config.toml
n_layer = 11
d_model = 160
n_experts = 16
routed_scale = 4.0
balance_loss = 0.000143
balance_bias = true
vocab_size = 8192
norm_eps = 1e-05
optimizer = "soap_variant"
lr = 0.00541
batch_tokens = [65536, 131072, 262144]
seq_len = 512
train_tokens = 590600000
dataset = "wikipedia_en"
Below are experts of layer 7 (counted from 0) of a mixture-of-experts language model. Rows are named router (the router's row for the expert), up (a neuron's input weights, with its number) and show model dimensions 0-159. Each number is 128 + 24 x the weight over its row's rms, rounded and kept within 0 to 255. Numbers have three digits each.
After each expert's rows: "mostly gets" lists some tokens that are sent to it at least half of the time; "comes after" lists some tokens at least twice as common just before its tokens as in all text. This comes from a sample of Wikipedia text that the model never trained on. Tokens count by the router's weight.

# expert 15
router:125105114093101125129112113148112099126115101103142130116105141166134172161155147114138115187125109122124159075108143135150116117079150141115111103151074101141135118151137140129115148112115081196135154071111120133146149107132140119198155080118142128159127110160125147157111114140127102117129104125103150115141128122105112135145100173098153148113150155142133122107107114108125136106113145132088167126171093123140148163163148133136095187099134109078143112149137147093118133146114123
up15:109082119115139130120102115115099063130126135106133088146089094116129126089170175124145149097107133090158172137111113128153117104102153133144111107125132117127137092177141076123074107121140136129141113107129123135141120122122150112188154148119080127100154111138173111130141106164112141123134105128139131106146179172117121142107123162111168150130127103140118137151177137098137128121139152151136148131154103100119139154134102071111161132105105174115114085136157150119104114165100111
up16:141108063130103153160151145130137167125125097151119132119092130124159092074118118095111150119128115119087143098093131108109080125152128113092120156135121122106103131141116136139159123068125070125125109165067138138114141111134110058139159134121150115123111110150131153130165152129113123125087105136132110116144152121135199148157122133104154082094122144112158118093120113089162149138131149121136132103123116131133157151142155130116126151093114173098125104149140110139092089147147118
up17:182141115130145155135147126102117113159137105147149173148080125147115116097125117103134069139111133128128157147119093143123123120122101089131123083121117137145112143094168117128134101142156104129087181103140149149102108118108166082146119083102151130171157101134125157118138144134139102083106097144157135121104169148099113116104142147115177143125146130125153172138103174153137126120037113132115123127099149102149123146142119126126106150143132117139145120161097148118092119082153138
up18:132147161128161138156109099162098100097102131126144144131083115112074161134167147065091104138142138148138110115115126128147120131085139102138131138090072110142152124086149135147137146168158114121103127131159094101105086131099126087124155132129114109167091142102147129156085109110078149110151090115154087090132167128096134118128130105129147141157148092097124165142114139159123132124094099135079159118128112104100127156142117101121102119107128117127131151099139158161099117149118112
up19:136101112146104169143154135140119121137086089126108161123127150132148099116139156122110090142094154130127153123115086116099115136104094109165126153130105118105116135131094155134164173148139121066092171080107103127095081113103162136121164113097139087125109167173137136100128136136139122108082083139124121088122092162098108135117127141103135130120180134151115133188153145127095124117126138121135137137122122155164153160113158146110132136103128099135119144082116141155131172157123094
up20:147087132071162118151132123128126089117124138136158114124128120145177112126106109146099106142104120162107146145113148131158140140123074136116117073137134079129112121135114134114127129117131097153104165136142137130145164099110106126168091050116098130088079109126132135122120127130141129163165161124130130149152175156107134129105112144112133089113159100113141088141102132109144090112120151169152118146127097101098115156142145090183096139102094133101151079143137121137146111102138167
up21:162119098119123092113132137128108112081115128114167135093158121134107089125113147168155170146121162095174155136149120149109137122141134127075043121151101162116133098150165131143092138083117102137171153098126135125099148099131116136174134169129155163115090153159113121114170112143136126094122151170119143114112105124131122137122113142146115145095097098109165140130128074156183145133138142103147163122139145159118133154151131128142143165149145131086108128113130104117118142144111143
up22:119115181136141097124135120127116132098109141128101095143081169120179127107118149132164099121148107105137161116110112136144159128121168098168112119135130116095127151169162116119117082118124136133134113169161136155158115094119115102202167153090158101173098128103125128163129099151103084141161119165140143131130125157136138120137098112130126164132148118156107155129098089117165105133166137131125138155139138121143132138119154173120115146147111116150128070155112138185154150164118139
up23:142105089139159131131113102125121118123107119136184141086152115143164126113125140121127147131173151134124132142153132118121102130125120106074157141149118172134122153135126096127108152078114098133155156109131160129100139121090097124164096132122117148148114111166164097125182141127157104125113119121116134135101144178075105143178119112144129141123119152106118114154143132101162164106094129109096141113183118112158136123140138120149156114193109192070116120120165121114149165120094119
up24:153172115108136131160081121143156101120134108132117152135092120156094138098141109165123096138080156115142167115134120133106093143073125146153085115153129142141132113160136064132116131145158087149127076147139143127116146142144149127127100124112132128160152134109072147149104086095143119084139119092164134136140107164107147163135138126082103156133164165123179132138178102084119096125130130168120125118146105124130119149092123139126113168130115143134135141101090112099150093121114128
up25:093145094141112152132126131070132146161131124111138168115140103123136133129131123136141117102114104138105128155129169119150142097107142142113158127129091093113101093142100172160071161118100108112149139098166112141128099178122116140162114132123148129145131128139109138111109174180127153127161128108103112130128090132100097122131168081162154154126142114131121145129121124192117118135112111111089130122103125119122144119080099126128094129115124136086131099066172118059173141156132132
up26:123118120152164122109159081141108111147086112190135101117147098113128138113135150144128113140138088077129137103125093135132091056161093149099083134149119126176122142127154171130116126167137135138151116160126146127103147114105130166154117105137153126114147154111154161123157123099168113114145146141124127154146154163100104123129089155161120144152112142114107103134124104079142129140104168142135169165138121147144129162141138148134129135080146135153151108141094093149157084180124114
up27:132143159121147152094150129141120128096133118154098111132112118136161141160149110144098126130131131151150163119160134087158077141128111087145120108117139121168119143086132091126141148117106124165108121141145142126146179150091083125091112104105091176143074105128130140112113172150195092151159066101109109124106111156158119109182132119140137157101119181109129120167123123144141138132101168127105145133125149095115099107117141150133141161105094148097148104134090107140122140132126125
up28:142117112077148100122115133114105147155143090179184161122148112105112153094121129128178097139182091110119166130185169120127195117127120126145116076163141120141117110147137122149127134131136092106170112122126112179145127103130158140133104127118107076108122127131095156150155147092144152108149154135104169115105148140112145130140145140120149103115130126143097120137181126147120104106146165164130149127085103138101142168126103096139141138111151108120101119130169129171130154124129130
up29:116152152129156140127098135120144100134126146130140144139126099154153109141119089183110077167084167125112146169120084128137150123137161110137132170141120126025108130126092138132104125130146100112137123123127129135121115123159118108111128106131150104108108130119132123114116128179122133127122141107141183133107098139083129102119114137130087103150163121113097139133122117143107097108136136131082145116158119116118151114125150093120115159138066135089137169099066131195145124109105117
up30:126101133122139114131124112113155162116120163103141187119149090136144113126129143069095170093129142142127120122105176162160149158120125132120105157125186132107109130160135122119098125089114133101144201094107155125098134151121125119127116119137163139104166134112126150118139161159122129129164114095095094101150163132119136162149121169118123141102133141101126089115110123128128105135154138170131150139108108146077029128142132181122145119102110123106113131103111151135121144145117128
mostly gets: " Eric", " Robert", " Kevin", " Michael", " Alex", " Mike"
comes after: "\n", "\"", ")", "\n ", " by", " name"

# expert 13
router:106124156129156122107131132155109147113167170165107083145137129151105178084135101117178117087098111146130138127119146123096120166140146131144100141144142095149096114099121129107114116148169135136120135084138176116166088116103110102109100148174144144149146109070152163155127135106162114109111135124141161144169111102115109140102149138087089117165133143146093144147121141085147147154105157125129152145124154101101130123125137104141115101138088099144098144143143105182144122139174124
up15:146161111147163123094150119142098110165175098143128113160131108140142155131136122106117123111102125140118154113154124147106159160143162107129157123143163101144157072109088145144131114119156125150162151106121175147128128150149130162127089134172132143141101163137123143095101166105088166116108152099120154125126102123099141157084127157137141095150146115130105119134157135133150141055116168128100167102102140120169147137095116106109138123086111173150114117115092160151110142118113175
up16:129092132145139096133140148180128123146107125101072158148155162118157162140133163158167146132112112142104179162096144106124173179138120128094178118106133102152145096161151117153102144134166101121103134125123116136084157157116134138093119090110113087144163089091103116092122164134118135107136087128139169134093121125104121085115158127110118113157154091089106116183121118116133157109116130135138150131113141148168156119130139119151159106113123094133129152164118136137132126143145100
up17:132129128157137129117164146120051071096117140115159093131100155130116164107147146109109100106139126146109116161203132133111162140130128149122167126121123075117110139129064164110131121137054122155167097135131146159125090138126107155131114097134118120130160148123159160083141137130123127127128147131130124089113153134088144105108065119132153105113136104101133133130127108136142118156139152158104119141136161139115102127097127143123170139105103142158107117094180119124119129163112113
up18:138102142134162061104132108178125136127131105143123147166098132161135179165177103134120172134104144110145159088130152143117137104151142163138166110116115106155104134120124134162172109114157133129117163107136116118117116139121111114155126109113102110139133125162157152120186156122103112110148139166109106158136151161142114094111131092096077094089141143101179109123126108172123090099134108125143126154127177130139099154121131122138104098116119120142125149117124100147070115157133094
up19:104175124111096142165124128095143126101133141118140120157128098136142123073142108129121140139130134178118142147120124166145150102144142073139088153127101079132156165107134111141137134136156092166177133086121111151178141149077142124117089135133124147138117137170134127166121144095115120093098147146107116124162145152141159102078149126141123141120153139133117151126113132074153172140128160185177087125151132128121151133117111130128155131171155111134158173132150099129153160132145132
up20:138182101122158156118133092111093142128123073126164109150123146165098159118157093138123126142138129139176134165082145130169112104113137157119121126064117122140158085148153116093161160116168144131145171091095088156126098101149095147083110091117116113119124120123120157095148158136127170148111125124133135146105142143118156118109119125120119130116063133114109128116148138130131131164093108101115132095124137123116156162098145147141102135142128084119146123092147092151167134172133128
up21:105133147150146132111099079113117093133158126061135131131168144175156127166118112136150125123122127140137147122128148122147109112131095110137134113150073122152131107151133173115112118137135172104109151098114122153124118116148170103093124105147136151171109137126073122092152158136133125092162128113118185146080159158143153123127133093111095140118101099139170130120112094114110167130113143130117108089130103110126114152110139100114093102152139046129150100124115109147130123115112073
up22:149121101116109131168155083100125144137156128136100164146129145109154165093150135140100124121087170157134120150092120129113117126154118087077185120092117150144108159146122155152131120131120114129139119095136157147186126107135130141052092119134128146134085171114133150128132102141138120122130124121076112081196123123148140094119141101066169132126110158119091110131114132128136125111172119150135098116142160091140156147126132150137133134107093119180145145119157122124146132118115135
up23:126130118168125143122137103161136144127150174116133090096122137146133143142138113161153087150094133193140114152107135145118161146147115126119117119149127127091165119119167097121159107104140110112181129134117148143101111106085181128148123172163141110181109133131152129133152136146148124120143127070091123121193107144141122105174131135111102100120173104126143106169134149134152127102141136127115150117098115110131123121143104181175080110135108112161132129090137104192120125134132134
up24:120124107130205126146162131118141157133149120086139090114125098118125179139125112135136122194125112161118143109116127172100172100121128156093076142101097119121135091134142091124146109114134124123103120059176113135114129113131135102090109129094131109167097105115144124129147154128095098126083115107147116143140138116151136138097107150112183153173110143132106104121135152131138142134101113132132136162171136149119125144110117097144115169173108079098142091133101118146145099137119122
up25:114103115143146111120156112144140148103140130172098100156144141129096125183070134142158142159141147128127114122129111145105188143161132090123113180165140130127127138135141089147126106137174090119132117084104123088150097152125128150114106157138122137130152124081128169128133124108124131141156123116107148177140168148128136107141139177066167136099114102112160119150152152113158143129111150111125075115190113123134156176116086144112111129107113093133154100102113124111099137121133137
up26:140101125119113116108171124130160125101110095133153104127137148114124148137108090119118095121114142140163147176125120116169153147155167126119145101114128113110116102136119157173150105074118130130074148080104121144158130090111157159187127108119121111143154107117116199160123112134151092126117106141116173103144122106151154101134189138120142116123138105126136047128125102113181129127139161139160123089118116101120127110149148117126127098154133151113092135128121156121132143160162158
up27:144134101178135171117157114110092080109142118166115136149141126120128152130101116134154169182102126130131122135152135156161149134112086112119125132135175118165147112102104131108082124129115108124148114112151143143162108145114120090132142092123140134129112116113135126125086147143142081144127133127149154120169132121116107093081110136116157162121140095114141140138139098107129080163118110078150170111140104075129175140123099090134097093128122119137094121140074171116128132177072142
up28:115158129121131141159090100118095119158132097152110126088148120115148132099078168087155145114126105117099155116113117162150129110117102104094143099081121090143172112097109090091105111100149160175148137095135112154150159143109103132127084159142130147150116160152111132143141107139165129146149111082156144123160135141139170122153139125110097116106121136111104116115121087160168153085132087150143156106153121111114144076118127152107134088146124106128159117128103149165099115140151096
up29:114177100162103142146134154121126135133136147143163170143146132124093127115140100164136130141091125127116105126144108142172099096171084108136121140088115107132126101145154107126080125118149119124141153108099132114135141112109131124166073175137121131173075133091127098103130129117144117112132151153133090108171146111115160145130096109124142164113127144156118113166115163086093137139092106094129123117104104116170096123132125096164194139125126111097160166134137124143113122073096100
up30:109130103172110118099091108146108178107094164110128133125123087153123142118141124135179142101142131103112100169145117170141140104156128104144152204112120084108145154131089122099172132155158133146162129128122151097127134115123113128125154114152116098154087140106145127149150140138135142088109128150160134092156159123153145083128106115162128119166129145138107130114151064103146118139132120149184114159158070140128130139110136070143115127140126126113118150118108135117153125116180122
mostly gets: "\n\n", "\n", "  ", "=", "History", " Player"
comes after: "=", " |", ".", "|", "\n\n", ")"

# expert 5
router:145095158171130111145179136141149095164131105133101137160156084126129145137106111148095145109099163154151115151127093115151138106178110112126136107107155168121117158087112117158145120123095073108112114127134147139142124130112131133089127134093096117150123117092128095114124114163125144105126129155123131086162115156114138072117149087147120095122118156127112082143122143115145097129164141140148081121151180154113113101095137119132165104146108102127098146168166146077132135122161095
up15:086112150122133117170091156120131112118079127115153153103113096154167122147109132105171122131114165180095130137131106120131139109143118161097101170145136136123101110105133151123122117135172116121092112105138161151075119187143147137127109160122104145087107156094110126129121097130146117125161093186131114142121147107088095130154097147129084108145114156150178143158109114136100115112081140109133129096108135124112112116092142161093118149157122167128122135098112153120105155148125081
up16:106120137130116121106128171075133108170136135122159098090131155131102133114117133081106140112114161126164132121122115158136115134158114150171139123153117133100139141121063068108125119141134091158121098112105139151123121132141151154147151112150131148178089124105110091105122128098093120098087125095104127117161167084155169154122111145115142121087138135160105096134123144121107121101142172179131129113122143138142093146156162132140120076133120129098126071167134133085158132115102133
up17:134148104103164139120128101106103075114106143110121148109113125126144102126127146116127139113077135140127113092154126113171114147148125097133149193144151132170068128095096132103154149150096132127112119110113176146143098175149115127118091116123098151109134115120099118102154092161153133147129121109121138101168116123143159171094117145138123108082081134104195099181142114167140111127099097128163132111120082109108107121165124134145109126144124136124131115108149103106098140134176127
up18:136096129105117173134117111129105124127130173156166128126143156120151155118147136102146125143086100158145149143114104115138108168165134156130135118105134098116095139080132131145128102152135063079140121113105140145106149116097142093106112142124098145159133124149093090124153129121108164103134120112132116157109140147144145071115151116170154103090095081149115136093138110169165145144108132157066123136137107161113109100129157138165121161107060122134111168114156142153140130151113119
up19:135103138122142140172116157103151137160123070141132154129126097166142177092144109117131117132101131147105142108122117125124149129120131160130171113088110140152085113113162125146133158136120107105131183117133152173159103117144134115130169115110144127143121115089102088146183105121147084140073146139145110158142105155149135109113139093156177104128110128181128142126149101139150114133120112157112126127154117115084124114116105169144108116142088119162120111153084174115162129187151120
up20:138145104078146162177168149101143168154153113130121091140172105116117130144143145118101135124107145132173101085122141166103177115139142102142115108100124152100130136110118147164160105150114125131165138128137118154127131113128147125107116083121105099139121161128127122130145124107104153111166156116109087120197096113084100106161100101113141143109114128141098127138096130071113128156113168123128186104127133130153119139125166172148110109134115103163102175134115101122140161114103106
up21:127165133149163100151134091097109069134120131093103141146117130130139177123132109173121147103117139116134135091135145118136088122217101133141174152099112121121110152112083134137156128142101113121160107135129117135122139162090150143168140177156123086123164097108126118124129153126184099114171119156109107123129137071157156072157102130132152124147099128119117112136129136121119159142086107130122091099130096108120102125140127123109129105089134114139097097139147123133128157114093108
up22:139092115141103151172138128145090121124089143157123136095140179142128131139128138158124081126150144115155136105168148120131150116136094139102149119117130128117081142134111137139141099175123146113135110121114119135120137145178122142133096118120141087212125156131096139135151152140128141120157145154106125060176138129135090141164123100139159116142130111122091095137137111134151139145136158079115130121111150097095095137124162132127190124173119119085109172153126128128100130110102184
up23:149140119150110139132115142094130129129167114143129146132141129177149125133115088143121083088113169134205128139153134104136150121097110076170141143135177139108144122123155155114108099163123106141115135133108164171156142132080133157145131122110099123150159099093126108119127144134111124066165142123081121136129166143071111127139122144102097148123135100130110114128149137159147116134155116139145125155113113166123121128111071082136117172155136137169106125155094130130131127113064110
up24:140137136115124130171125140140126103168108111099123115114159145138136127156126118098142126123149114161138145104115165125093085122119127138166127122142086124093147103146131144159151118114161149120141112079117170172109089171190150114136122169083110134142141099129104152171136136161114135131116121129152134109157119111113138017120120118148122131076119171115107117120138088111127092118104179136123145149112115127122146072097150152142123148139144145152133129154140158131152110112105145
up25:154086182109146145151165150122115116135094111208136095118090164129140146125110193120105141141098110151170149115150073147129131134117129157132143168071154156142130125092108129119097141128127149149149116091090074130134158126113098138110130151098097125158065149092143107115147133116099150133137143122102111149109138130137156141142130112133161119140132091116119094136177120095130144102153129114079116139127135130126107120130144144133101143146124115126075086094117146123138150137128119
up26:108109080137120131138183135107130119154115122120139183104129137186143151121098144134144106127116108145186114153169098118125152144090164115117148139097134103157126143124101115148162126133176115136158173116125141146159134156121134082132075116152107126135135131131102132126133154147103115122126126147101089098176110144116126114111175126135125089133145162126067117096100114159146109148139154136164136147162130107126170137084126127138140133128151114114119173121126182134172083153119161
up27:144159122108087131156138129139108126211143143116141168158112114109133174115098163089147141134117155136166132145137139132145151094112099120113085132099129116112158155112156137138133118118121163100142144120140096135148115128098149111073121112093138104149126096121103093138144137084146130123113147128092157166052116163081120151118148032098153126116097130144145141144128156150151107121110106131115111126166130154142129097115123130111161144112089116141136118135111137116135148120111141
up28:094153151105119157142138111096084163120144108140137116098119144166113146112151198133124139157101118154152134102161080103131120127131092142134159114099137122150103137129106140115124112124112120107104093126131154144065089083147132120120094130166116109150119156152112079135144131100081132118131144130117084123125146136173108145127095110134149167155121122155054139141132110130123128101124106096121117119093101145083092105131180122144134145134130119106108119131156151091137106119139063
up29:090183119168141121135106129127129125127069096125109189124065129157111154117160146112115119131141166094154149110111134123133097107140136117121189147119120094144101099145121095127126128110138117135136088148163114107134126115126120130122087113114141123144083122103119096162153100148151144137081119128129141107127154117137143102134150118124104131128132112079111143185136132192111142159105128088150135069160138140068122126135136149123184139107138140151102138136136078118110134109132105
up30:087130092096126159121115117109150150143071087128132093127087131133149173090123138117121095128105143154140125151127128136115172138105102139135105173109133162142165154134106152106138102138090088096111139154139101128101104139126112156165153120129112129128115150142105121114154127122077168168115121104100114119156129108116157085122146138127125129102158153134060109136124111082127143139122076111132136135153103111093121108067094134111075124162109098120154098140120094103123122152150104
mostly gets: "–", " 184", " −", "19", " 185", "′"
comes after: " |", ".", " 1", " (", " 2", " 0"

# expert 14
router:128133095121133105112173173123155091133085184152124119145144150106134129123114126144109136109147136146115123135153151124127103128099134165127119117120106143153160112127150166191142107162105119135121136165173103136097155163120141122184137136146121130111095159080131125107109174120083157106144143094122096100153114148159119137118114121096155106148128103086110166157097132114121105130125082157125094163118099111127142127131121134127165107119168123066165128103120141172136107120181136
up15:126144098140111120130131149138137108124132107128102117133117178150148106128099101148098147118122141086123171128109151097111124138157111126127132163134143180122124178156134151140125125106178131132151116162137168148140129105093135148109147124194098144105131155145094126153124174146126116063151159134138058133133129115151115166112131126182121137131125105115131143131120124133102127105119139102062106174152101102158107152110122116127124132096120115118152120171106093149075169172134112
up16:088155142102185095160089136148073122162158131144116142114088117122157138102117076111149107142118118129150115124135101106087100138112151139149090159090099113162131126157131107110114179126134090086112130117162129132133099124151110160144119097113108145142135086115156117131159121104117127131159130100115147098148100133125181169165112182101150139145129107080100181111127161135137101112128114126134124171116096144098122110144133150095120152101125150102138110140118101158103129156125106
up17:136160165132138105155134158120128083180143136137118147105090128146175112128117187140130132089134097169145178143138120098097135140115135107098139100136112130155121109119129139155152119112093156138157086143141138171106129108115148132116139100134157130133126131138130129167131170100128139122120107121149140113125140147113112155141140131119147108141199114105151127123113129149138113087129097118082112156102130170136137138125102041145176108123117152100092140147070138114103102096139080
up18:153097072124113144150098123115125154092142145088119129161105163135116114167142140132131108130123190109120110150120121122094131127140113134142172113110106100163105157137134105111100115156163061097111145103179176142135118105122114128121137121142121130116147172177113112161121123116107151126126158163083136103103089119185125119113151161155169119167117146139129133113140154152172137094138118121137095103129129098141082119136143149120109111124115110115093149147068164141155137129136103
up19:107096150134106139095113109108105107113147140099105148102136116175152143127055178159142117134167141142147104125121140108155112164125154092119143108119117127141155144111106128101137119123138116126098154149120130102071151139154112133157148112152123104144111103110136145124158157168120141084157133105162140143139138138118155183079114178137179146126135179130147148140174153115104132095140165102130113137107138148135131117184159120114133115148138130161095084079148148149151106113134103
up20:146109075162100095094143149151100105110139162146149134110133097132086124166085117116151069150163134117117105137103136134136101112136122106084089142121093126125113101111121179130125092158133156141126147167133101086109134124146153127095110109163167109139139116118152145150137162147130160135117122127141131122144090159177126096123124120157126124155163144136118141151133142100169140096182099146103131126153117133139151138106129112176123147074114157111083123139131145082086150120099158
up21:080132143146162133128133116132098116140080131158121155104121135129140117118109060144135129117150125132124170145126145148122100073129141130119140150109122143135172134122164186151090137112103119089080102118091142121158110121160114058147081135151111120163159136116171110094124099106116144134140109146149121121133161173132123122127120170128158145105118113103144159132132143141142153121142098124109152109120112111093112128124139161135146126145121111124133159146116137145046089149198126
up22:129128148106160139124132139108097108082082149111103112080099139134162131101129114061115131133135100115156114123132168123070107116109104152157103163113136093173125101142162128111161118166118188129120143120123162134082123115104128100107103121132135099116119115098138157130135162162125138121123116139081164112135110153138138111164156122088147159118132096132143096109097122133112110160130154094117113160142158185091128141137179151120145126110139119130179127110130083136094135153144125
up23:139147124133112114145135149102163096128165122123154129131136135144083145159100117154160112070115186123133116125132127133072141137125147140127121143096139121165094136120130123151113124110135135105133112092102189101128129086104062158154136128148113093141110126140113107119121154121107143125126114093122120116070167151148149096121114116116149145103119162112094115138105088113145078129095140183155124141091114131116110129160136105137121068168120168123130117094118181161115106099150118
up24:132161067137125105146106110124137113104144155090145148098161111184117095086107080145120130167156134167152119117153153149142114112110118087116089161126147120147153079085129162139088131136108135092143132098144131173138127159148097132128150138118118130158088121081102093131100136109105167149124135113070133171115155116153123119125118164110099108169132117111132136164100149110110121122137089155157129096144121129116128161144142155120134111114185102160134120133132170106142147129121123
up25:140124073141121095075093149136166097146143135148121146144130091122114139120145185077134139119158147125127161147093127165139105141115121143112094119131135159110130110162110137123122122135138129080121160114135140150126086133097114138130160127154139121134110128150093105081093127127113193138149154138150143120138148162113182100117066120106138135135111073095122102176141161137125135161105124133110138130163165111132124167095104126078140092120107114078121137142125105108106153111156132
up26:126127071079128122129137127136117150152165114131140129162130097109148147144101078170096104119111128091120120120096185133150074122139103145128114175136119168167134143113105146154129099153104084089136123108162124121122130121080109145122113124099128118140162125098114110145128095125071135148157107105124147140122093124168126136144082104176167127128144106157084154124114121165125165130163105101156132120127091111112118086141146104142150171146110124127118133139115153112120152118109173
up27:125173105158140114139131118105075157129151135097109119119138127080166108160112151146114170094153134154103106115098107115119138103099098126181114117125089114098083111167119098147094144136085151150135125119089122124142103174126098116118137125126112119108168125124165119100162143125114126082121165132103115141100144168126164104132133183123116164078122096107137162119120163133146119152122137098119121123161138156104137150125129164130120164157165144127163141103090155135144174103145127
up28:148121140104135151130161126158139158090154238112106115144117118119123162136146129136117136131151123173125174118124147121113087094139105113129142082127114127154108149120091145140135117135150170116133142160163106095144103148098143173128112113072162121095088116135138148144165120139136065124183123104149122126129082152134152135107113123109131119142149143133084119161105141112056148120135127118090138115116153143089119128117135114102124140132140137152140098142154167125116136123138115
up29:089139138144135117151121116168136100127127113121110118105154130090142122106092171154118157105141135130140118111108130143141158134084113164122135161171088139160150136111094122195142119138102140142142152157143145158125109132107159165175137101123133127135121107118108188155113133079146127123116146126162125109128135118163151147097140089159122158122114142133193170162161157154140126109130074146152094125151120106126145108119137154129137103090135123110137123156116156135141151191191130
up30:156119103158132131119101137130166144075159142149137160109117132147130102090105103112163137090146145119055108100137119127148148145112130147117150084133097085124105137150121152131124174132127118158123136144139122098108103168131138159137070090157082070089117092117160156125132177142109145105160124148149120104159121096133141112104088138122138131088108127101095085138103132159102117137157112159127159084145111100142104131142163117156164121091098122130132120144125123110150124130114141
mostly gets: " one", " two", " three", " this", " his", " each"
comes after: " the", " a", " of", " in", " with", " on"

# expert 11
router:145143126129118157124107124107081108166080099141155135120086099114158205138146119152109139103148118088138154141148113144137141154116114130122135096141141112126160108112099100110129123123097090146157120166125112094131119165114145133139102139151135090134124089129143129147157079137148178120082114167162084183126115127170150130157108107137100088147099117077167129118162109103123152140183150111114142143115128099125135104137130095124142153095116119124166140134129154147140105132149093
up15:125122111121108151154143126089103074140105118145145129115104097110164113173096107083116099122149113146108111113146118144143168169160077103126129170115131135099163130121132118202102162188120142134134161148144135140145118133114110096111116115140172157147180139110117119151122109094119164118135098131128083137148152105163109150145141109112120099142127115120120157088098158155152077114155124110127123133130098076081146148126154145166122143116104137125104111127173139111137137136147111
up16:122184131123114161101142112111074117142133115144153172133109132148173140167141123102155079104162112132139139141130162133113186160118161143140112122162161111156126095077107157126105129126114134113086130119111173165100145149122186125117135148139120134154134120090133140099146065106120097116119115160134131120117095151125131073183135130078112133121098131106140085134130108147140120104160120132134164140115115088127145129115138148131127158111110107136149179126110120130110116083132163
up17:105123117160160155118124131106098111142163133121138131138150122145175131086110127160118170138131128115171133107126125140163135104143106150160135123138143113129104160128136153104157141117106120122166131110099151098139144118142127108075139112108172135141144169135150146136086100132123136108078141156174150140155107111137134078147112163102121091145116090101074118154116153181142165125106182122093127140112148133110093093142135122113121070107124119103126091082151167090102122110099107
up18:119143092094102156164119088147150146146084153105080163139083091140140146143158104112131132143175184110129144139128099114088155156114161111105115156139103143125107090128139122137165087148114075155140153098113109173118099119116144145174124097130117145152161128085160141135133120135105157137172131101143150132147092146141129141132105116097124093131131148140112087104154121139115105111123121156159157158119157120142154164139137160128135106081122126120144133136111147131176147153098090
up19:105117136106134178123140072156103123179148128088095159129084142125115182123124139166130111113162077110126063173131136133135147146112124134147133122132112122129145124108117136153130140124110119122184134121152105119113142139104115125103139098139103114150162132145107151147142091098113139085125134140123076115127101167161133136147131105156122104130132105119126123142138142118139151150151166135146097168159156115103163154127115173097158128073165162122178093095142127147097089133130097
up20:132176082143100105168109129185130128166098182117083115134095108146119165091123124112143109124124113139155094118119115140137105135159083122116131150133109118130133145103080095141100116114110079153195116134116119098078137100108145118126108127165118140115133119124110088141182131105128129119094112161114137139090112130140156122133151146131156124147140171128123141115170080142116130128129156113135118153129090123146139146094123150154114102124163157080141104152154159131118088159124085
up21:111190108182084141175112145140107159105137093135092135160123133089109172152092146105141157147155098144121086186143117162131138158088099141052092117125126116167134107122163134120159136114100126129134161103161161133121127108109171165107108145072104090110143099099118103180152119125128146120094126103154118132116139119115130114158149124096161151156106135142124136124140110134115120105151125144162129151122133107125148122121139134101128140149104118110129157146124098099127145115130155
up22:152127107155108204150142091128108142142165095162130112148092090117118119117138109136116139091140122157136125111133134113128143135135113147173122151094116152148104127103127132125131154117094104137186152111157138144072143132118127063118097085134130113167142139123107106146115114109097157149170128125128156145123177070144151102137152168099082121140077083117093108156083123123103088115138094120140144124173128122101123136134116120129117124089130106144163126107106154138152112132129119
up23:171197095129062143107130143113149111120115113128124109120132115175162094135129137148152099132113138129197142119102130158170143119123124165142133107148118092113112135106124111126117126124120112106149119130164118119127102147114136134092144096164128133117169105117073154100159115141118132139063140092141118138187155137148152140128155093097135128097141112140145141117161140144115153150139152125151183172127135123129139094107159100160131139170111106080127130135122130120090133161177125
up24:141133098157171136160083137152107178142107104134112108114114102122116119141130130108114143092142146146108119131209124130115124122085121171115119103147151086125166112103121165125141150124143098123157125068145172160129111147153170150121099086171142130140101122139115112137107170104116160081116103104201147157104138127157147138108100064083119146164136118086129127119121109127123099105124156130144144127139161114144114111113124120145127122112142150114109118154126162103114120112139143
up25:141125142106132123150125084152154133130109180103101171160168155152087142097147110122142099127140083084162159074121103123135114123147083140133142102114117108124103127098118103135134104128128066129131105178123137143129147103100131166136175088146113146162090105088161116120144081123124131122118127151124127143143168116166141123111124083131131109152110112109166100133112120136124158147170148136113153113125124088154143126132150115095133160087089148156138077114125166151144128098121122
up26:092107095115124158113119114185112112185102117102138154134086115135099152142159156112136137118113153141100049120134118176152149119108125134128124143114125185131155137175131130133150144146100091138109112090121114142138109169111142132113120149146138126136084108149145134155126114102120070129129129080101113108159129119140139105113138106104122094112193153135187149111168138149142133146111137128087141173100096135145139140124133127135123164110094177135117149119176117119118144110135120
up27:160120112115121113126108151139111089135101087114171095119117066147106122110120150151149127138105137160121127127108119089121148141136139150130135131113126127129127143130079111132169118180110123182171141127145116129133158163093203127108105164099101165122098134127103080150109119107102146142089152135130111096161159097151160090116142157159129139158145162079088116169091119117122100096114130146092141131152113151105123130100140101108120119101119159118121157141132118106175106105141126
up28:111149113132155105127145100104135123144101099139162141083082118107139176080128106130115122094143096125122159061131128125093192165119097150162161103119128090162136121116096112146150128121111085127118178148139173110151119151153119142133133107129096143122123117113128136104147132104123112108134168125134107111098126116163103117102141158089132164117162129144144135144119163137141175137143124117120140153131103086160135128140160070120122096110114179143163130134116112116134142141140060
up29:183129159137162159153142129108085074177133153152173133121125132097145161110128126133117130115156106137132151088113145153093140104111141099113088115144118142141154127145120112123131138160096107144126156123054096139128153116097080122098150139114112092152085167055159151132124138098124099113112092138098155148133114120113113127141128085151099114120153088134128171118133115132176129152117133154079143135145107143138117170132101140143116116113170127139149083106135126134139117136134104
up30:116163106146124144151164143148150097154118100132159140071133123145137112170132127144211102124153132126138087118121097120159151131110130142115141124113137121133141133118117145136131076161083078147135094141134133099126139150129127117122108136178170151100145154133089107159162112123099127108144190139176103124127133117150165142120125143155090116106147134065119111136110135127120115105189149165148129163165118101099149151145150109131118134099091110115112103130131092146134163102126137
mostly gets: "See", " ISBN", " Part", " Genus", "Scientific", " Top"
comes after: "-", "\n", " (", ":", "\n\n", " is"